Experts of a small language model.
Experts: 192 experts in each of 8 layers, 96 SwiGLU neurons an expert, a softmax router.
Below are experts of layer 4 (counted from 0) of a mixture-of-experts language model. Rows are named router (the router's row for the expert) and show model dimensions 0-191. Each number is 50 + 12 x the weight over its row's rms, rounded and kept within 0 to 99.
After each expert's rows: a language model's description of what the expert responds to. This comes from a sample of Wikipedia text that the model never trained on.

# expert 17
router:39 57 58 67 43 51 61 41 37 50 37 64 36 58 55 43 40 41 64 59 39 58 51 59 44 57 57 37 64 66 50 65 73 53 33 56 71 52 33 63 49 35 67 37 33 44 63 37 29 69 41 47 46 52 48 62 23 57 60 46 43 33 57 74 53 38 38 61 56 72 51 46 64 65 38 51 43 47 28 39 47 46 47 49 37 58 55 78 51 66 36 49 54 56 59 53 32 39 69 67 45 61 37 64 39 54 50 45 50 53 67 44 42 72 47 57 42 38 57 43 71 39 52 46 40 36 42 59 36 56 62 50 53 38 27 41 45 59 38 38 52 39 45 41 47 49 50 57 44 53 41 52 59 49 72 66 43 45 55 52 46 32 29 33 65 38 44 44 78 72 47 36 74 76 20 40 50 52 61 41 57 53 59 77 71 50 74 48 42 39 58 52
What it handles: Abstract nouns and middle word pieces of longer words in prose on themes and society, such as love, fear, -ism, disenf-ranch-ised.

# expert 38
router:27 41 47 72 57 59 75 31 54 50 50 42 48 43 52 49 40 59 51 55 66 28 72 56 62 49 67 36 40 68 32 58 46 70 36 63 64 53 46 55 27 32 54 42 62 43 50 52 41 64 37 41 53 54 55 62 54 50 41 76 56 44 46 70 55 43 52 67 50 62 49 39 50 48 48 35 47 35 57 27 56 50 62 49 62 68 35 19 36 69 37 46 48 45 52 74 55 49 44 38 30 61 44 44 47 33 37 41 35 48 63 46 62 58 46 55 41 20 27 34 60 29 44 58 43 37 60 57 42 66 53 69 36 41 43 44 70 49 58 28 46 54 28 45 53 59 77 45 37 38 56 47 60 44 56 67 51 30 47 61 37 50 54 40 53 61 42 45 38 65 45 37 65 62 48 55 49 35 64 58 58 40 58 65 63 19 70 47 39 48 53 52
What it handles: One- or two-letter first pieces of split ordinary words after a or the, such as br-ushes, sh-ale, d-readful, j-ellyfish.

# expert 51
router:39 43 32 61 63 59 35 29 70 35 31 39 38 47 69 45 33 64 44 55 63 41 62 52 52 53 65 50 59 66 58 59 69 66 36 58 27 53 51 39 50 55 40 33 45 33 93 53 46 47 47 62 48 62 44 63 40 65 55 48 53 30 42 43 48 56 43 73 50 49 39 51 70 37 45 45 26 65 51 36 61 46 51 61 26 49 54 62 37 56 47 47 27 50 44 58 23 38 50 61 49 50 73 70 34 61 31 46 48 53 46 46 45 66 51 74 54 35 41 46 53 51 38 49 39 47 67 42 52 62 41 42 68 44 41 49 52 54 43 34 48 37 41 35 46 54 61 39 32 53 49 55 56 49 61 62 45 34 54 52 36 33 20 23 57 67 39 54 51 59 44 47 67 48 42 38 61 47 55 45 44 21 57 67 64 40 41 33 24 44 53 49
What it handles: Color and quality adjectives like dark, light, tropical, plus middle pieces of scientific or biology words, such as annelid, deciduous, gluconeogenesis.

# expert 41
router:30 31 36 73 23 60 67 46 45 36 64 26 32 46 50 39 51 42 48 60 59 45 69 35 56 54 65 39 32 49 47 56 54 44 39 67 52 69 56 62 42 33 60 19 56 55 58 37 49 44 44 59 41 65 34 65 37 57 55 60 60 37 65 45 74 43 49 69 49 45 32 55 65 47 44 32 50 43 59 36 68 42 41 58 60 45 40 51 40 62 31 41 53 50 52 55 24 34 39 57 63 52 49 55 43 62 42 40 31 52 51 26 48 39 70 52 66 31 44 53 59 43 51 61 56 53 36 67 41 41 56 60 46 43 43 67 44 60 57 44 39 45 44 55 61 38 51 49 40 62 55 50 42 43 76 68 53 19 37 52 30 44 45 31 56 42 56 41 53 56 58 44 41 53 32 41 66 58 61 62 95 48 60 56 46 55 36 49 54 29 58 42
What it handles: A lone space token before a number, often after a colon or the, as in reference No.: 82003, rocks 1.2 nmi, FM 1231.

# expert 57
router:39 53 32 56 29 34 59 44 53 64 69 54 50 39 56 39 72 48 50 46 48 64 60 55 71 54 55 28 50 44 46 43 71 52 48 63 74 65 55 50 44 61 44 44 65 55 65 64 63 39 54 21 36 39 27 59 55 73 57 60 56 57 40 35 59 63 63 45 49 55 59 63 54 48 42 29 64 34 70 50 60 56 45 42 53 40 36 50 43 74 55 48 44 59 58 44 43 41 50 63 46 62 48 43 46 49 38 45 62 46 57 44 46 52 42 47 70 41 58 59 46 32 49 57 33 36 49 47 27 42 52 57 58 63 57 44 53 58 76 25 64 32 38 38 60 45 49 66 36 49 56 42 64 37 53 35 24 34 59 57 42 51 53 52 65 59 62 25 39 40 24 39 64 37 37 57 71 50 53 62 67 40 67 55 26 21 42 47 63 56 27 36
What it handles: Space token before a number, mainly in footballer caps lines like Tunisia / 1 / (0), also honours years and the hyphen in COVID-19.

# expert 8
router:42 42 25 46 62 36 39 41 66 61 46 44 40 56 54 37 49 54 25 48 60 54 55 63 67 51 51 31 37 55 29 47 57 35 56 56 61 54 37 43 41 35 47 51 50 75 68 55 65 10 48 67 34 61 25 65 57 70 72 60 59 39 55 39 38 47 55 54 34 52 45 51 67 66 29 40 37 30 66 66 44 56 61 40 47 62 44 47 34 56 41 35 51 39 53 41 52 47 60 67 32 66 35 36 52 44 52 60 71 43 68 46 53 57 38 80 55 57 52 44 43 35 49 37 34 51 53 57 47 52 38 42 52 66 55 60 42 59 48 43 45 47 49 39 62 36 45 61 20 42 49 63 66 61 50 28 34 37 37 73 51 35 47 53 61 50 46 54 50 51 52 35 34 37 23 36 43 57 62 65 43 59 57 64 50 33 32 57 42 48 35 53
What it handles: Single digits in match scores and sports result tables, especially right after a dash, such as 3–1, 0-2, 3–6.

# expert 27
router:47 48 38 43 58 67 37 42 44 38 66 38 76 52 48 55 55 67 31 53 52 48 24 46 53 56 36 40 46 62 36 40 70 58 50 45 73 60 56 65 48 44 39 26 52 45 57 58 35 43 35 55 53 57 53 67 50 67 68 47 56 56 73 53 45 41 44 57 27 68 44 66 48 59 36 50 40 48 49 62 46 56 43 55 45 47 28 52 49 46 27 42 53 54 55 52 70 74 45 39 56 60 34 34 72 42 40 69 60 48 59 50 46 56 48 54 46 44 28 37 64 46 38 59 38 49 44 44 41 51 36 59 42 70 58 56 50 78 49 29 33 49 48 41 56 54 34 70 39 39 66 59 66 81 45 35 36 36 72 76 35 55 46 50 48 56 51 27 45 69 41 35 40 46 44 54 54 43 54 56 58 49 54 49 13 23 33 60 50 65 47 57
What it handles: Leading digit 1, 2 or 3 of numbers starting a table cell, score or date, such as 25 in stats, 4–6 sets, 1865.

# expert 48
router:36 38 41 76 48 53 55 48 40 35 50 58 44 62 49 42 63 63 33 49 44 33 49 49 58 53 63 25 44 38 42 56 62 56 43 41 39 50 47 64 22 52 36 48 69 53 53 47 44 54 26 51 54 50 45 57 49 63 62 58 63 21 59 46 74 52 55 73 75 80 35 34 56 63 44 73 25 51 62 41 65 45 32 52 48 46 42 59 46 63 46 38 44 59 49 64 53 56 48 50 55 60 49 44 36 46 45 60 50 51 53 55 74 67 57 58 38 27 43 51 59 28 23 74 38 33 69 50 40 53 38 54 48 48 43 77 40 46 52 51 45 35 25 40 42 54 55 45 52 50 65 42 53 58 63 50 41 42 43 57 19 30 46 54 59 59 67 47 71 54 42 25 56 57 39 43 60 40 51 59 53 50 52 77 41 49 26 52 34 55 43 53
What it handles: Short syllables inside words and names, especially ro, to, lo, as in Jethro, grassroots, Proto-, plus digits inside years.

# expert 0
router:44 43 33 60 35 51 39 44 63 54 34 54 34 59 55 58 32 47 22 64 56 47 50 56 24 62 61 64 74 56 65 60 53 57 34 70 53 58 45 59 48 42 65 57 33 57 64 39 33 65 51 62 44 79 51 56 60 58 54 37 58 38 65 50 44 49 45 57 46 62 27 37 69 64 63 49 45 69 51 58 67 53 27 62 45 43 57 56 29 66 45 52 49 24 46 68 39 32 57 54 40 58 63 69 38 52 46 52 32 62 56 26 37 55 44 75 47 36 58 53 44 27 70 65 52 55 58 50 51 70 64 46 71 44 63 45 52 36 37 42 56 48 41 57 69 40 46 59 47 38 60 59 36 41 62 52 43 39 45 67 29 48 32 28 44 56 35 53 65 54 44 47 57 54 26 35 65 67 50 58 35 37 57 65 58 63 47 38 51 38 45 62
What it handles: Concrete nouns for physical things, machines and materials in descriptive text, such as water, engine, stone, building, roof, including word-final pieces like -ing.

# expert 60
router:30 53 41 55 55 62 46 58 62 59 50 48 53 55 57 39 48 57 31 65 53 39 55 46 43 68 44 37 54 55 46 45 69 50 30 60 53 70 47 54 48 30 48 37 45 54 58 44 52 42 49 60 32 48 39 43 57 73 68 54 65 33 71 61 67 51 60 61 62 60 45 67 53 64 34 53 42 26 45 67 54 67 50 44 41 45 57 30 30 72 41 42 37 40 63 69 51 66 44 78 34 72 66 67 38 43 32 42 61 68 52 36 53 38 63 66 63 21 41 45 68 33 54 58 51 40 44 53 48 65 48 44 56 39 52 62 45 46 30 48 31 35 34 70 78 53 57 59 30 57 60 63 61 73 57 47 53 42 46 63 53 35 49 46 63 45 44 39 59 61 58 30 45 38 29 29 61 49 72 62 53 41 55 54 42 57 49 73 38 40 47 54
What it handles: Single digits inside numbers, scores, years and coordinates, and Roman numerals marking parts or sequels, such as Part 1, Part II.

# expert 46
router:34 48 56 55 45 51 42 52 50 46 56 53 25 65 56 48 29 41 27 45 54 27 46 60 25 53 54 55 87 63 50 37 63 48 27 52 45 62 43 64 56 38 49 53 51 50 27 46 26 54 39 47 48 51 37 65 32 65 57 45 78 48 56 63 58 53 48 57 55 76 34 52 67 57 47 45 55 63 44 67 49 55 31 65 39 57 64 35 38 63 34 42 44 51 44 58 39 57 34 39 28 53 57 57 20 32 49 54 58 51 63 35 35 59 30 60 39 43 64 56 56 30 73 64 47 36 57 57 56 48 64 49 68 46 63 53 66 51 50 51 24 49 46 58 55 47 44 62 39 28 60 74 36 57 53 52 40 48 34 59 41 54 30 47 59 53 34 33 70 43 34 40 62 45 28 38 59 55 45 53 58 43 44 57 66 45 48 42 42 42 49 75
What it handles: Nouns for creative works and their aspects, such as music, album, song, video, research, Composition, often in section headings.

# expert 3
router:37 53 30 61 46 44 63 52 70 50 59 39 48 58 52 28 46 63 33 63 80 28 52 48 75 55 53 56 46 48 38 41 67 50 25 57 54 39 53 67 59 54 66 42 34 73 70 61 44 55 37 68 46 51 55 59 65 67 42 53 50 37 72 29 56 44 65 63 60 59 42 51 47 65 41 40 23 53 77 50 60 65 34 50 49 48 47 37 38 67 55 55 33 41 54 57 31 45 47 51 47 67 67 46 50 73 48 52 47 55 46 40 61 39 51 61 75 60 51 56 35 37 50 48 40 53 38 44 43 48 58 42 54 42 53 60 34 27 34 52 52 39 36 50 54 32 55 59 38 51 57 38 43 63 44 46 49 37 57 62 46 38 48 56 72 53 61 39 45 37 45 50 39 23 36 53 52 63 60 87 51 36 48 68 57 41 34 58 55 26 33 31
What it handles: Digits inside counts, measurements, ages and grid references in infoboxes and tables, such as 122 years ago, 60 mi, 217 GWh.

# expert 20
router:34 56 34 73 46 52 51 43 50 46 44 61 29 67 60 56 39 41 35 48 55 50 39 58 44 69 59 71 76 66 63 63 51 67 45 63 47 63 42 51 53 32 57 61 38 50 41 48 19 67 42 50 36 70 33 40 44 48 57 57 57 40 67 60 51 37 58 62 44 57 43 41 54 68 50 49 39 62 52 46 55 72 40 61 35 59 61 50 47 65 40 51 44 41 38 63 32 56 40 50 38 65 63 52 51 36 44 51 51 48 58 36 35 64 38 49 47 49 77 46 45 37 71 58 31 30 66 42 45 54 62 45 58 38 56 35 46 57 55 33 39 51 47 31 38 48 35 73 55 33 51 54 59 42 83 71 63 32 55 52 31 46 43 20 66 56 25 40 83 41 48 43 60 75 32 40 66 53 51 50 50 47 41 55 56 63 60 44 40 48 50 57
What it handles: Nouns for offices, roles and institutional relations after the or a and before of, such as Office, Minister, order, throne.

# expert 11
router:47 35 36 47 46 42 51 34 58 54 44 62 43 65 50 34 53 60 47 53 56 30 81 53 77 48 34 36 49 55 49 43 61 40 49 47 62 51 51 38 06 55 36 47 67 45 47 69 60 60 42 50 26 46 54 53 42 55 63 47 54 50 42 48 62 60 62 53 55 45 31 59 69 53 56 50 53 69 44 52 50 63 38 40 33 71 41 47 41 55 60 37 34 56 58 58 55 44 39 66 52 57 59 57 61 42 31 43 60 49 49 38 67 62 55 52 59 53 51 34 62 47 41 55 54 39 76 38 39 43 38 70 61 65 63 36 43 41 59 55 34 63 47 45 73 46 10 42 55 44 45 39 56 73 65 64 43 33 58 60 45 53 52 40 70 66 37 44 56 38 28 29 64 38 31 47 76 42 47 49 66 48 48 70 35 51 56 49 36 76 54 39
What it handles: Opening parentheses after names or numbers in lists and tables, plus en dashes in scores and ranges, such as (cap 60), 5–1, 2010–current.

# expert 36
router:60 39 48 39 48 51 64 41 42 76 32 51 37 57 60 58 40 56 44 51 45 27 49 54 72 67 54 34 47 50 68 35 25 60 52 50 28 54 64 63 39 46 50 33 45 73 64 57 48 54 47 57 51 63 50 44 47 34 39 59 34 35 67 47 53 52 67 55 43 70 50 58 68 68 51 60 43 43 74 54 70 52 70 28 48 35 38 17 64 46 70 61 48 57 43 46 50 46 44 62 69 49 58 38 53 63 49 34 41 61 36 71 52 58 38 57 34 37 60 66 28 45 47 59 35 43 55 43 64 41 20 70 31 45 69 61 51 43 49 57 35 56 47 27 35 49 41 40 70 55 48 66 56 53 42 62 47 45 62 43 47 27 64 50 41 50 45 45 63 35 39 38 50 40 44 43 64 35 65 46 64 54 40 53 71 56 49 26 59 54 47 45
What it handles: Prepositions and coordinate symbols introducing a location or origin, such as from Moncton, in Hamadan province, headquartered in, and °N.

# expert 2
router:39 33 43 72 49 69 50 33 54 41 41 43 45 61 53 24 43 49 56 83 74 14 62 49 57 60 60 56 34 67 54 72 62 63 30 46 45 45 47 58 38 39 73 50 54 58 67 54 59 66 56 65 43 66 32 49 46 47 51 59 60 32 47 60 62 60 45 78 51 69 43 33 59 29 51 46 39 42 33 37 61 51 52 34 40 44 35 56 39 41 51 56 36 46 58 48 22 56 49 51 46 43 70 65 51 43 30 54 48 39 45 47 65 50 64 54 47 35 24 50 64 47 32 69 53 32 48 49 46 46 46 49 56 42 40 36 62 38 28 42 60 44 34 45 72 39 52 59 52 44 46 41 37 54 61 75 48 44 38 53 23 58 29 50 61 52 44 63 60 54 39 42 64 58 54 49 39 43 57 38 49 33 62 55 58 37 52 55 36 36 41 40
What it handles: Opening pieces of split technical words in biology, anatomy and medicine texts, such as rec-ombinant, dec-apod, bra-chii, rhiz-ob-acteria.